{"n_layer": 17, "d_model": 192, "n_experts": 160, "experts_per_token": 6, "d_expert": 64, "d_shared_expert": 0, "activation": "swiglu", "moe_layers": [5, 6, 7, 8, 9, 10, 11, 12, 13, 14, 15, 16], "router_score": "softmax", "normalize_top_k": false, "routed_scale": 1.0, "balance_loss": 0.00475, "balance_bias": false, "init_std_router": 0.0172, "lr_router": 0.000759, "n_head": 6, "n_kv_head": 1, "head_dim": 32, "vocab_size": 16384, "norm": "rmsnorm", "norm_place": "pre", "norm_eps": 1e-06, "positions": "rope", "rope_base": 10000.0, "rope_fraction": 1.0, "qk_norm": false, "attn_scale": 0.177, "tie_embeddings": false, "parallel_block": false, "init": "normal", "init_std_qkv": 0.0361, "init_std_o": 0.0, "init_std_up": 0.0361, "init_std_down": 0.0, "optimizer": "muon", "lr": 0.00207, "lr_mult_o": 0.813, "beta1": 0.9, "lr_head": 0.0108, "grad_clip": 2.0, "warmup_steps": 200, "schedule": "wsd", "decay_fraction": 1.0, "decay_shape": "linear", "final_lr_fraction": 0.1, "batch_tokens": 65536, "seq_len": 512, "doc_mask": false, "train_tokens": 650300000, "steps": 9923, "dataset": "wikipedia_en"}
Below are experts of layer 8 (counted from 0) of a mixture-of-experts language model. Rows are named router (the router's row for the expert), gate (a neuron's input weights, with its number), up (a neuron's input weights, with its number) and show model dimensions 0-191. Each number is 128 + 32 x the weight over its row's rms, rounded and kept within 0 to 255. Numbers have three digits each.
After each expert's rows: a language model's description of what the expert responds to; "gets" lists some tokens that make up at least twice as much of what it gets as of all text. This comes from a sample of Wikipedia text that the model never trained on. Tokens count by the router's weight.

# expert 47
router:099150126155145081099096187134102202166124086116194179089106159101159066110116090163152145096137088113081103109161131118113138178067163094071159137137149143165122129102112148122144178122155151147163105168121109134179138087077137145125110100170176188213117173120097053104133158099145102163161144113095121091086097138176180090092151124129145123147137144129144153159114050125141140191150134135142123135109105161172154161125093105111095145120107123141100161144117129126158153116080143127152101149141083131133093142127156089073098061172134145094057159133068068196171149153107085108
gate0:060099078114123115077120151162104152036151117097152090193094132133113112136126019142113147113144125152147158136144122135071163132129118103146117131141107114126130154136131091184121099121157158158152107065146065118129115105115143136131084148079099153139089132142178083174149151111167163095128139124047150104085116113117175114099139123172163115072130080073115141176174120155109150185172159101175122147122100131118100100161058086123108038134113153179109164078142099126074159155134152093166141094158142132133139119056137163151121112101143197162134106130188124086119160165147090137
up0:128120145106127132124084121066149120119119133099116132172154142166128122121125136184176110097135156108069143100161090141111168095121178105162189162117122111149136132107139153071133117166099119050095092119124141090166132119162123182152122116133119149163099197027131127123106139102119039138096165154157110066162195183145153161081121092152124188119167144101177095054180122130091099187111147154091104130108111097130103160186127176088065144159162139100108138137122110087101084175084134085133115142081126163149057156096125131136115136095165155133166140107112137145132165127175074084
gate1:151097165140093110127068107102128122143113139171139105155134124077156151141119127157184155170134112142119101153131127137143187092136112118118147128210126082100179170111161155138083179126123126123163068141167133085128101092081137137108125151106104086147146146106195139088130095080159095132120113101097131120067072144105191129145144055127096152107124101068139087130065120083160137153153108124164138135090056150115117075136140120146035133097105123114113125061152107153045131151085108092072101158077163127241134167138113103102129160080098148122108115155110153141168170104082120126
up1:094127148109148151084117101106133139088103107122138171078157187152106151057174127138171157139086122143116119152148193164141107159143102086150150149161159174124105150092159075138074148150135197125132108106112082150115125157110071112077050131124168142088123119184157092145162190160120097137142128081170080137118082095109136169111099163162159147105097153158105144133128127128154189114158147176104090074150190170144122076155093106099154112170093055142095180125118131105136208103156123065120072139109110068150129124149146068092098123125111194105088119138113167155088136177140130139
gate2:123186116119151179147076173129167180128128185173036158101086114102142144113213146144101136065100121136117152164098131131113091052206117190101102124088107130125106118127071119091144107160149128189072151188116117095146164167130135105113105124169147120143161109121129139085116159127122096137091155168123171139055106069096150163101170168093117171136154109152126159123101152130104145166122063101165131153109161118124126109117129129077132124091170146094097167154182185112119077094183114127137145160090164132146152104165109128113159149178103095130111120200134119130165105174082133183
up2:157079143127094097091122094147121115205116086137161202133112134134086139159065084149138129161123127154161141115182087111141170208111114091130170200123118163153130107137149078150163112102119105125160127124090110224111136150083134119135145159055100135093158127125071136088121093155120132143186109135085092119129149158115178152117226165171137118113079145164124176072158137117117130176093118137135122137133129084160062121135143081119170081155125077129109092170062138081119147124084098120103065166090103169136134107081126142108100073101102130113120118111134100084092110119124114063
It responds to: Adverbs and degree words. Adverbs, hedges and negated adjective pieces after is/was/not: not as, uncommon, slightly, fairly, particularly, often, however.
gets: " not", " as", " be", " well", " un", " so"

# expert 27
router:134126099089130113157162084059130125139170094152117116161126131148129169111136135150132144112190131114123165094112163159197139151094060121122102121132101088123096194157149068107152099165154112147137147118143116126128150094173098109086119148188191154119201062144102136122064131121101123156104138076199147166138174117148091139114165098110147120117126104160138073166083113128206149096122073130146104106146117048158055096139105153119165154118194142082132067141066165099113124174072141085147116133160178127137155130136107173165161116146145113120096092158156128122147199081101114084
gate0:080099120114166108099128070148155115133114120150135077109153121095164158113245156106121148138167120097143164092124153144162122050091078087041102208142139161121120138157158122101148130114113146104139148145129111087117128117100138134129143117151147097140140103180121146139096197128089094151104095132134108108087139124180090159084126075104114138145067128083130100115100138162048097138098129152193086164111103172135060134126152198096160175142181101184116053128096133162147128141069163140135178118122099120142151166157098146178176123116121123133082104184158167087131142140168114151
up0:133046152113106157133203115165092155165131134109086089091178158154125110108131089115134146114128114140187155117100189047146140106133118168149172132158118152111113122111122124176176185121144108125163169126088108121125120124131131140187141107075163117122171120122152150087109141184158150115163098087128082111177149086150137067129073149103135170164160133166101163133144054151136181072127101093113066096143113154094156170090117140160128125107112123149070136143092168146129080114197160159099137125157052113141124109176098104129150091104076196139129128071145105090132067081170183111
gate1:132191102114116107114142102155093152128103121116195156205100107129068157158123108118108145135181062151114171152161122139144087156109139112121179134107143148182108159134181137137130120130113141120068119158105128175114131082151097137135112091162113178112110117091084140163131079116195097162158124154146082145131140162164134081097149155086147098194109164121103103130089167153104121145107170123146120104190167144180192095181123112154138147029106116099127165122133111090113108145135079158122140195141097142108155137204108119168111176162092113141140073093167055178124121152175118046
up1:160208151117131067121104037082135080074177179134116121143150138125114107110052135153156154147115168143171161172193130127137157108135153124115182130139107146119186126101181132079078131051115122179119138107169134133138141085198089082151111092117112118109119161134167132171169101144122131153121141114136106099092108078134180150133139155130056144118087145121102121146153113117144140095145090066105096114169117175122159153087090108113094129186138100190179062114146140156149116112195122149150120084117139173199087104128130177119122113096173142086135186114153136079142128118155178123
gate2:081131171117118112158084090117125106128180109145135053114132085055128129145197142126146118079137042113117154121077069143156164117156158114179204131137188123106125137080062138159146132190162096139209158118142094124185129155133120168113169202144089106099112149127092110125142139120161176159128178130151108136116092110169086156153070074069125144168136119113097108111091104140116079138125141164088125120107106140096095124129070138162185125136137132153093163150111128084118124099138190131091157049133109107114078141157097119111141134136117140105153062141129105113089082145111141053
up2:100175169114138130210123116118129158142153130152157137161102139105141114138089165079194121115194122111133126165130082146170092135154129106087104116118143157098180122136041121144120143176115148137176139091147093179135101128118130105087137212141166109172160111187068119117102166091123118118163090199136140121187163139145083110176123097079088147065100113110173111115066145111100125087122115168074059136144164105146110134078104122099138110180144222092089181165158145094148138179148133165115137167153142148129149138089069108147176115159153156121129078151167135143108122170121163128
It responds to: Digits in codes and years. Middle or final digits in model numbers, route names, event codes and years, like ATP 500, McLaren 720S, US 64, 2009.
gets: "0", "2", "5", "9", "6", "1"

# expert 11
router:134084148145127155169161097090161127081165120191188174130124118124075181140146061172152141093118063159084115088087109130169163166091132141143152100129143138132149043108138067103131139125150088165112113133137083121105119113163152151073130130136146131139125136120042156079110154138157138170074140065187115168112111097197151115125150117075140128072076143088133172142068147128105098195138115091143157103167091116121103121095118120094142136078091130148100091082163097165119157198107153089090136166123133103152107075151169113087147202083120131110089126148148153124106155096097095128
gate0:072134130128099052105145144160155077143161104137082118104155162120150134132070095194108109105069108137109120116158125140095194113138107144153098106115161110150127152139056112082108140189189150152083106140148181126173148131099129169100100098125162138145048162081108090155115175130163143082110093138085189126136081094112173148171129143116135128163138135082168162151175114066184091113076149127161168118146139144162104106136106129114156159131093141171111148104105113153069159094057109130160217142111181087100117089117179073124136089169157135144169150082098124109161136091130160141
up0:142163157125115170109114117098140109113181121076094125179098121187066112120087196090101103174149168160143128090114151124085127096126111161079125142132099085141145157128132179120197111168120149119183102081146148123109139187136117151098152130136104087166143111147152164191114139106193107061159085143119149064155140136073146103185162132108108146141151131133084092112113223066107131093123092100093103066120094102117131116170088139107147182120105095120178187103133083131097181157145152101142157146111153129162114160105145169123099130142108101109195117176053164135191142099168112123
gate1:144147098067077110143100164106070118143141144152117141141175093186139100080075101108139109170111114138084123126087138128134106148169175077175140156131156101152151135090157098157158120134083109186065077128071120114130099128133118135120091172154140094142129119141061181125125120151133114117122129125176052166113129188153153163153118094153147156147161134085142148222155150142107180167099052102095129151173113132081097132184124155163105133100142147140054129134113131109142147116104120107132120125126123064187098082139142135083166188100120195081181165041133107133134116153067157129
up1:131153154148061095110147124167192151156098200148112137161092138123090144135132164137147135116127081119170127064155171180102100123195121131119176156099107077113080152118128131136152121157081131141096160032140149101114183103081107127235091148137139170141103111100138102065150113086127133142087126084083194144131079068156081091171071154125111102156120120159074171120122129140126163060168149133109098104127181120125154110105162101141143164116136088117103156137065159156163088113121133139137123123148152126149205161130130164084114128112109103068158148170136093170124135165176123143
gate2:126150135118113143146039117146184142144070210129071105178151164169079129220127070142142155084180139207116070135168184076129125116059129116125103180137183163111098122141100143105102124075150160091090080131116103117090121156086207168112125112124134130136111037158109115139139134188122101169146153105103162149171091168138132157137113135156119118102138096155115145140078136100133118118155143150170130137164095097112078127133129138118137165112139121122131125115118124134135095143127075137148167129069152111157121125173113099138041133111148129133078102180129179192138173082154148136
up2:100090149123052084154113139172138163132164130103087134099150159130078104114129096148140190162084130101104156081080094138146071102133137108138132156106122153106128106134068155139115171141136140158123114092083075114081116097104136063065125144113143148207110108136146137106150083108156093198178117117121160194112141135134106099186123150135158164099197161204120161171099120139144137087114177143111147145104187146130107084098139147117102153151149124119115204123147095188136092166132145158097157119129097204158093115063102128129097143128046089097077088116137161184134170112151163149
It responds to: Digits in statistics. Individual digits inside numbers in statistical tables and infoboxes, plus units and percent: 534, 185 lb, %, million, sq.
gets: "0", "5", "3", "4", "6", "7"

# expert 58
router:188149082055180137173152090107156065143137110135148135165179138125068171156101158133125100137149154134156091133128117190115133174074108132143111070119087111158175150086182114107162140114158099091181131093173081146165153101178126126106133070144171153136198100123160146080091114142084124121122140103170098130076154159064183164101135167081134046129106153156123129075120135107166111096167106112079133094139116134143135193125103143098150106084165146181161157115126091138095106174091108101114108159116122167152149117104076154119180137117115100147135114190153180122118106091080071110
gate0:144155108118150131144119102126138136157175124153134143125086141199098133173126101089144142185099107164119173171141115135131143092091145094092085103106097130104069092121171152143152136193156185159154119120178169085136156179123117158156154154121095144132104128085201113166141123106111109157199139085127134054150141136097155132127110137186076122131168087139166094085151156178142136143109168124151173215080091095092159105114115136146045138136107069192091141138106142153084092086102129097151094123096088217116126203155107150078153160095134099137133074109171168147127118119134151110
up0:117083135094110115144109107116157165106130161161107147120072107177082096093164112116077126060101111190097063189015139139098139183176129110111096078114176117164124131123117128175149187099169132166137139086151138085123075101088141141133132143133073115157105149143119086117152134125105137131051133173102078139185123103126165151127105075085101144130125115149083154082106150155144141075111111143154090141080120105155190120094090112182118131168138121159156164163109153150126114136086110120133161173143084128160209130115113080092157197122150143180144131097164150095146114088123085177
gate1:145121144119116207165179135096080101063076105158144097089113159110124097164211145141089162095077101113155101147158155161126157152087092112138163127125110125121144140100144127179104094140113105112095107129166145106067148042211112125105128125142079103120093122060101145160180104121127118088110069054115122148162145097193151161164114112144103108124192137078128171059110100153181141145066128137150141119094115107139139154107086129147121104110138068077136153174150135140117143109098108100102131135137133095088101130137150154125128135107027147063114160147163185093158127128093162102
up1:191155093097155095127159125187175146133095179163140157089083148125122119117109084139151062088097123104086157097084094116183153114100174156130121092126121134164139137110136127131157130149159109082129156180039135140127105127123111102122179157085130165128170104161146148168215147107110103134170128111206151132147145118204147158106095169146121117118113122145101125077140110148086143169156132172119114126161146119083096125083160149089199062152078119121120173090103118138142080077169147140158160189178095147112067155140128164124135182144136094162096171124126129209091153137191150122
gate2:169169147103123146064119131169077018120085148088118119120152089084136127110150157105117137155089138149143102182125137137130090030177112119087139138177109131161087137161087139119104117117091131145151111084067174073109160147114149156184125151161170117168150096072131151116111129086120140118090125125193162109099143115128106139137155151126112101134119152126115152102091106171144130160175183107155106125091031098147146153115134113141116127126162108155035067152146187165095109120163167039112169170130092094150101161084154126122143098136144141117169109100115130154121078178125075125
up2:118138165109104119168149087163125106130094059129159178151084165129145168130072169195194095139132121053133144120153154079095145141078098134117118151078127149090165121102140155180116159151173103139173158087086096127175162134124165114144162118140104122131096178131111105076118109134141141074118146119149150185083131130120042119135155080125126108098101112143144089131162107124169082099164065161107188113139175120117132109128162107125112113126103167152134200136154186159042106150154142153137134153109136143122141128170024105139142095107153095168140121083113107154144080164188099058
It responds to: Digits in numbers. Individual digits inside years, ages and football goal minutes, e.g. 1563, Donovan 90', aged 80.
gets: "9", "8", "1", "3", "7", "0"

# expert 7
router:180123098134115090167146098124080075120157111171131150087145166106095186128123135096145176136123123138166105137190148139100076163120094134099170125161085127127163101121088108127158128052141159142118153178138156075098139094079158131099178119140126147118125108196158171153208125148127129147194156125101156126146175075115070137155156115131161112145148159116109140111190018138057163157130137097103076183164160070109162200080167103186072106075146115143111149137127142108068116138112138202102124089117133113162112138108089119154155085157154143134160128121107101144138152102111114132
gate11:130123083069097128098153120089136163113131201096110101139130050152144095119106099092150154147097147137224143135123155103113134149169163166167130163127167102088074147125098129098098133174111212120058129126123199114055126125097121157107117090162117152151092150106109153127167117199134111099176074151177111098144125125125171140126154182122104193112133078102246134162137136132168109157153133156089139130098138108092128121138143170094108093141129145149136131137146092197104117153139141143171184117138092194112139132079137151152156104172079140115169123111193170153137095090147148120
up11:173129205192125065097190179151114086167087157099084091148136113100148138150092116181112050104171078116117120152103142163147154092117127114080148134172073118162129107155074114143110146096123141117095125144138130143073132184177097118139134175099146168120111142105181127121104133118166139116152056132177155118098154137169132086085127090121108169107107138061100158115154081108132093182113058154181059125122137113082123119125108137088171126076088163093131094142154117098121147081110129120064088091141102102180129091170126099095129177132115139128035087120154131114145117165110134160
gate12:171082112091100171148142106128148109154132066202127056124054116151101183137166103172151149143091099147182159114132127087087115103160109151176142042178131144127201120139195093175139131118129085185185133121089120161147105148103147127092124131090115132113156139140107169094140065111148124091136182196130118176184183182153114107156118129103097147084147120131156081060097146158097145154084129126150125130142157124064064076135157138127138140056170116138148091087123120108122145168187107091140169101162097139104156135115094134138165139112136125163142123136094109138122105187150168104
up12:074110121115120142103180134116132139158160084169044099095072084170154084120148133140106157101094136155130086137115111113153118152106180100139090091146116076105143125135099178103146139168166135097125113107094143106210150157114131123165097148089161119165132143190107142119101137093149139107082111113130166154116094178102132146148091082098127151092148127059138105210124080108108161165154150170105153058157120128162185120129031189167131133126082065192119121134104137137139139113154155205151145118178163072174106105122192127136160131192144131117161086098133122174139159093121137162
gate13:166169126167121095164176118193146171154108107077063142111073116105184155093105124127100126117060157120127149159063094118092118190182158082165144180147141122107108140121180137145159137121081149145189134088146176202101057094159107081065148085120131099071144137155136097152133109156127122132150131135082121108200160095099160110115159133088108134102155092054168117098136115156157145088105129059112105078144144141151130167130111111123081165095091136170094141151177130101081169160148142128139110085164097144117178141184127133134110068103137133096129140095080111120122109179093123166
up13:111132125145124110107069137150128098131190161154130172142155135173083172165169108109136110116138089106179113136128118107180075126050121125104046078071100127136070184115139118077167112092156125142106158103145164144160114135076094130180110159100116051119178181121084097127116069152107118165070129093144145141058126142156125154105165106163108091150112121127049085106174097125147116109173156118120100104080140135122116164152093151094204099146141116057106138145071120137186133115102124144112148128146149144116148211150136153156168130139120188102153162187119127078163130145085113114
It responds to: Work and group nouns. Common nouns for creative works, media or groups right after the, a or his, such as album, film, song, game, board, musicians.
gets: " film", " album", " it", " It", " song", " series"

# expert 21
router:155130121143103120128143077129147075149073114126203141050158180153119091098112167114107170103138077113132113084158112135109134167118114106095167081114081138076169162084081070093203102094120147128106198161128115109126121130130100141080157126141139182075107077114187138163176097170099104160101135063113140179114128105151097137170146125119171143108087183126081088126130070136085183179157135112134109144159064071114144159106163104106112103110203106127117126100144116135131077152144142082104144093137117115135124136075174099088178162154156135116119074145149136137158133101159066178
gate11:188149124142140109169145073156128094089126167139141112099071210125100154156086106076153156164111145150107146087164121169185094125124115155152141093130156152130156191107121193133086130110086196090117130134103124152124064107163094148117172114125107125138142115102172095162139099162108184160092163150089146159103114097098109196094105148137092132035119191125121111127120120102145100072132141167139153113129116134106135115141216164098096051123115183146092170104110189087160118104158094077140122194131107103110092128112173119154128115131067096099177163158105133071095121159121134096
up11:146175154106149143160090056084135163060133109116142124094135096121103129144070134084171143113122136129129161110097135115121109084157110135138084093103140119165129137125112178082145162093093153166018153091148128101145093225105127091046133183136130173055153138112151110157139115113109140136189162121134129129121133167151124109172077154107078097172146130165106164170123128125107100094134155110107148135180116184127101093193142177105115153186112117124161120114210122196079130108134183091083165134121094132111128197114116107123157150160134156081107171132181151100118141124174102145
gate12:070108161111103120089129124109141096134114097094144123051126173139114093145046142134101130110094182123143114145115110144095076104104140117159114106132142142137142104172129102170139133110110159115127123151151119084133100090100155098166134174132115176148152154157103049160100119175135146124055138144189164124176153134078179127179122157099134171112039154091138122116055169112150146106152077135156137146107051138144134153157127120084092103153162102080100149093101121135138095125150193164075149166042126152048097110156160134146161146083154142144084117105111097069074127076166141173
up12:102111137165155165197129145117172139113186099101129157126056189186119075146157148174153076090127033147132162162124135119080092104071097159066134126100162140134138164105127126145155119130177127158170121155098145125093123084144082175084134122102178152113122135183095067109150182058120166186158153123174137125134139087143130138112158102143158092151119124146152155103142070057137107151122149156134155202081135185103099113138135103100099132083101103192084169120118118174167086116113129100161143108152103128111115113099078139163109073123128088176097130104112149143090115161062127112
gate13:069135146142165074117087163118119141147128152142145101110125126086123156168131092153104142105133152146159167125125146061160118167150136170141091170129117123064094109110121114123129191121113170181113176103165024104108124113172116073111132110097198148111104120095159147057126122193169113105121147172076157147138137133082084139122172096109196144117084136109150132108065074149163145033102162111115119049099098108118163156134142155165153148130109084127162093092109212128109195141117158164114157121140110169089171101107168119128075165153110147119104106170143104112138119087159102141
up13:184120090146129160186136101107203108137141079100132125101197136090148127132126133126135083118096138152126135105156132075123182095107138122126142059163126143132166111111149171161151123122169171130156101137147128141133060136125145195169161133114089076131091106134109110128168125047144147150095050116113116105091129119201149141069125158110137111136137185142058115160147154119155119199112074129149174105114112110169119151142137101181066098118083118115080150176098126079083149125179108106171163154142170168138183171151090189122136126126156139182142089156160146124094107179101196174
It responds to: Head nouns and copulas. Head nouns closing names or noun phrases (Awards, season, Entertainment, series, games), plus is/was/were right after a subject.
gets: " is", " was", " season", " are", " were", " film"

# expert 51
router:181172123205111106160123146103129122160074129156187154089095168123095113130106123170127175086141127137088117112117154100121084162158170129101183171137150113116142105134078088150106120095109193111080204143126168130103122180123148149160106121110156170118108106150092117154147164110213081067210120088121153154079085100150074159148155115120146131108086143159071109137136076155061165169160095117112148092135118095151202147111113162116068116143125157139142156081132143140130072141123116161178149147104127099085149135101191106117125167107153095098109112166144065070147093154127168154
gate0:125137172130084061090135082076144123140181103200049156128106127111074128147122143178089182140127092151110144148165105132102158106171105140084170126123138159144094069123157099181104135155076133127120183032084126079134104086071118084122132107075135153108142150107161095098073123136157153164201170170162153157140093151088104101078109130208088090119075110144075162125097129127106164126053115134104153164099193122134132106088127120105098105136157105136063134106107112116128136120131105131154130117175142102120096129127129079173122066144165106105162179120111126087123141125161100130
up0:184176162164108161069042102135094141174116187139176123163146123196147121131077159110110109081116128129097111125181088106209152125135193112108148135096105121086110116065118146139109163081112131116160092164134155162135132148102151121171114154106157170145128148135128063150109126116173155115141133106153112140119144183070144113158186102069144128133181120166152078178143100136153105134185179086167138159143100129072083140089110115138154130143116126096152137101139098147146090157120193134126122161174120104146064133136169134068166171154091119033108163158095156138115191107141101092
gate1:124151153093152070127135157098104097083116110071182155129178092091144128175088126152138039193151141142137146112111079151134135228065128108117131134123108159156105146124166133107168095137138140163160048130146119099111159194146111173084097125103153138111155180114163136147155135118179153145156083096164097173105116104161135110081200105082102094098072119182144108119078119154111068137104125141174210111160178097118146147096169114143175110160109118167145107183140113153118178112095150148155155114132127124116147147150129142041119179103134089110149146173176101142152109145155112155
up1:111162093074151153135159094150099085112165156106164135139173100133112048172124116109115097125093090163107161081078096155164083127090156090158103158137136175123147059108108140148130076088075123132091143110127146156147125118119122104083118159173180105147128147199104148119147128078142178136114057141160131160113078069152094103158127080107108170132095123142107142139157075153146130156173122108203150107127122115144126153083143141096049079149078105092086152109105083149094088093146069079100134107143100154120049074135127129065094156129119073103114175115146099144149124157110077177
gate2:154125124105118150089108085153115142109169159138122162079130213153132087111160081185176144151148112120142120141105157119144118109162156156168126206089165115127098170113101141107116202101058172170105212141199099158164122109156091157123085088138083169179097146090098074136197138124096147134151080136160201114125112121182169100135112129109108163125134081150110136164098112121119155137124137164136186103183185117144187128137148090117116133084150103121053149138138062120162114079143114116103167097125150128124105098096146100082134095126127103109123158109145125122121141104202059082
up2:145059156165103108094130170133108115140139130146141097066124160054137111135187152109146172136155164150171167171126098129171124076124074111145143093170127085046120172152172127068143151140097077150170112122135095140125115130088106103158177121081128177133119118164168141138168107171151133099169123112092119109158091140104105113089158151177135130194157065148144113093144054118086154163105122126105155083182109119149108181131121162107169154109114178132079049115129160143114163088116111139148129088102076122138149092148124139107194111060111114128081145171059130148112178178172165149
It responds to: Plural noun endings. Plural suffixes and plural nouns like -s, -ions, -ers, members, children, programs, leaders, often before a period, comma or "of".
gets: "s", "es", "ers", "ions", "ations", "ings"

# expert 49
router:120165117097199149160069147104111201121192132090131142115115153106163072095035150091146125113121142108093131166128140107118096158099105155090091114172124168136118117114100144090180125093145182123143110129186091124101148155088104151180122130105130125125110107135111050140114141115147141137125088125103088119082158115084139100110157171153167145175082136139084114132063152174124139074116108124147104116100079154138175195126118171131082083150098085126129123095127147096097118158073137159119097121132143141144104072100107089136150066179151206114056104145048058154103104175146103097
gate1:147135103127122144038185133165140197151113120125107092116119077128084099142155151115089103163078135119099122112119099186112083165084056116107118127123140059126112146179124129119126165148115116133076076187156122148141079148163186104179134113140131168082160089123077133127144158114092127147093176140096141153148114112164103130144076156101169087126139093118123116132108113133065074122128081170147089072132159152094092209165074176093112120166128116178205153155136161112153075080141114184113107101089127160193164118129068113124109169139167135166139091138138127134139171103138083088
up1:047113198105098182060135134097107140119166143214117119092118162149145158115057118129116093123123071096061119177147107121151132145120115133111144121139169110060092134106154147086145158148122189049147163117140137204128081129138085138123191138091165138110146160109152138141113097134151077163124144171154125128142139085179156072087117186076065130152092098133143098097114110112119131138131121168157115157172081136155109131138066153106087141141125129162128073126020187085124103085145122154081160159095108110112108104109110067116124121152098119125141148106131118165097119124141130077
gate2:119105182136061079179147066096170138112109155167138099099148164100138106089115080116116135193123108099195114133128180119028144163149156118128140164114087088179160089137120157106127144137153144121128088070145100048127137128097209108118136120168131155097082076113121116101152181111157153137140129164109097117119082092163145157140133122104119095150123117154106162148082109130139134122159057136094141154158112096132093124116189133082141135127139126180140110080107123095141176151159091081190044130098117170122112168152076161155139158103129129172184089175192113109177093140115114091
up2:143107134136108151108116129095062121087139147156187154119164122114124124185154207160148154084144104103134209065118138149165117162128175120099062089160202157127145153080107162201123072057155125125115135140108116139127113120141158075099137100101101116124199157078207141127085096147158139112158169128135141116094128142101100121152142122198145107165120182125151161149165108143131137127129193146190198099112116134115158132102072140198168101158137154103132161172107105145160133096156127101181120128152119124163161163192118103109113113176189172094096136112111140106125146089148073138
gate3:074129135162130154111168136145185154119119088164159155138111167097149069147095088116095148112148127099176102155101160166019103123128068172087145102119170170064219134168154085112122136076145083141207139085146169125132092117082155106131159116126102070142085077177133151087119103156085165097121153107131094109102102193101109083124158140110128070123181142100088104097142150156055122132149101154144124146092178108175120112157077104102200128134133161114095116140159131080073164117107167135110098140171122145183123113166120136112145147093124087124153098140106159122130086157130125135
up3:078136040121117143104121081092126153049170102094080083146165132126123138103114112091145152117159109148138120117148108089128115135133138083153131142116128169121160103153174136163163145114135172155113146120127148076162161116083071072123136173096097122088198142128185134132171108135142105102109108159173130172102137168091174155137132045118105152099114209137141076115164193128154160107142157136111138117122109106053099100158132140209176137186127062083146126094141132136151104124155104120096089091150142100118074076179194057161111067158135137138097125146118148087135112102119101181
It responds to: Clause connectives. Conjunctions, prepositions and discourse adverbs that link or open clauses in narrative prose, such as however after a comma, after, when, as, that, also.
gets: " as", " after", " that", " by", " with", " but"

# expert 23
router:173110130117087103182175071154150119127167169101104123133099161129059111161153097178178086079129154141183118116112118136137171158131121159180108072135145190070203098100080129155115187139185146116157099061117136159104123182129104088084135113135131137159193121153130095093166138132126140164163160086111117201075120132117154086125121103113144082084137111080180123131143131084152142084162104123106112133167098198108129193101109154068108065110103146145105124113097131119134130149080179054063157167177135172184105099109128128143161115125126107139117111158126132114103111118114103082
gate0:141106153100145111091074113132111141148117203099164097078154171142101161083136180109147039141168123144134108136130132125155177113120153092121094095130109176177089090150127148110129168133123109110123099104108078165107179111133093086106097157099139122145121186212118163159157131084164090132138111151058164104161148116093147114040182187114069111138112199141123181130075129164152138168110163070186144154147087151118115111154126107177136130101102059147132150124105115175125099064111124128103169102105158112161090135123105164167128129089163156147181134116100152106075144172153135070
up0:132069116098061133149111088110107128110053107239084081120136133135131124092078168120123109137097144186126166133119125115151142132128138163170149147159140121114152130028136150123057156182101128101088156167060125203112071099051124116166194150143140161176155148150134109114089120151181128123124149148136141159128134143108089113104124158138161114102053159165109140109121163125103136092061144135135032140139110119135141152096068133138110161113112159132099168139075140192125126136067086155092126150121147110115098086119131147132086146092083134099160096188083119134139101122122135144
gate1:134104077132094149102106105112064149108127157120191132103136110115161142104174161123119083187142142116081076136084045114131125104119108094169116117218094075157182143173100118136122139114124140123192098152157130097124122169146111095134143160155112152101166123116160066130160153121172119126070083129124097119143076131108077119147095137147149124107139112205119079183145092144208093166145100131125127160119104146137071141058126131132141133134162059136140070095136146074183108114116132165127181111171135152143180115090190113131166189149133172102067098147092160149180138094162162114
up1:129150214156121137156130088139160123103115084130155180063099091114145137099189124084139126078136100120137169115148183091112225075147125164147157110154105169132153095087144183158134168101116092173139169122145095182156088149137176124106144169093135128094079188133128122199157110090146069136153114112086158145157090147121115131157132098122121119130140160122097103107155109200139099106127085134139106187156096079102143159099123156179156142139113066065155132113139193172138146124070149088109136164165120121101137131059134108148172141099159116187133141094151091160131186090183149100
gate2:073120146104167112132151142124148152144091139103096147113138132118139088138092153136091168168127178155143088149148170152085149114071078141136157127147022104121109167100158163097136079131154146080109119127115103156128081151127125163153114152143103159068123115080165211127142115142122172106091158144149107109149135147142122014145141153104161093181154136055110088158110058132210099180078117148159133105080085106136154113098102113126118058113105162129141157133090145151117149155154150135138068186173106080174107111188131095141099153076159070134120123096103134092139132108155173106
up2:137141149153153060130119095086098083162163109177210132147143166112127098118139161137121118159071139172146073107163114108160149112077152126082100100084150137194105125102114113140113108085135154072157149173187097092160119103153150087080144097150126163115121148116139090098137087177075164183095116136160127093108152152102109121165152112142162173163147144160112129090152135173119135208187083137094133115115101140121079086120146074101093145145072097126150127113085119133074111087068058105072090135095133170213131107089103097173186144136107146153089101138134106170121140075135085132
It responds to: Number starts, place names. Space or first digits of numbers after spaces or parentheses, in coordinates, areas, ZIP codes, plus place words like County, United.
gets: " ", "1", "2", "9", "3", " United"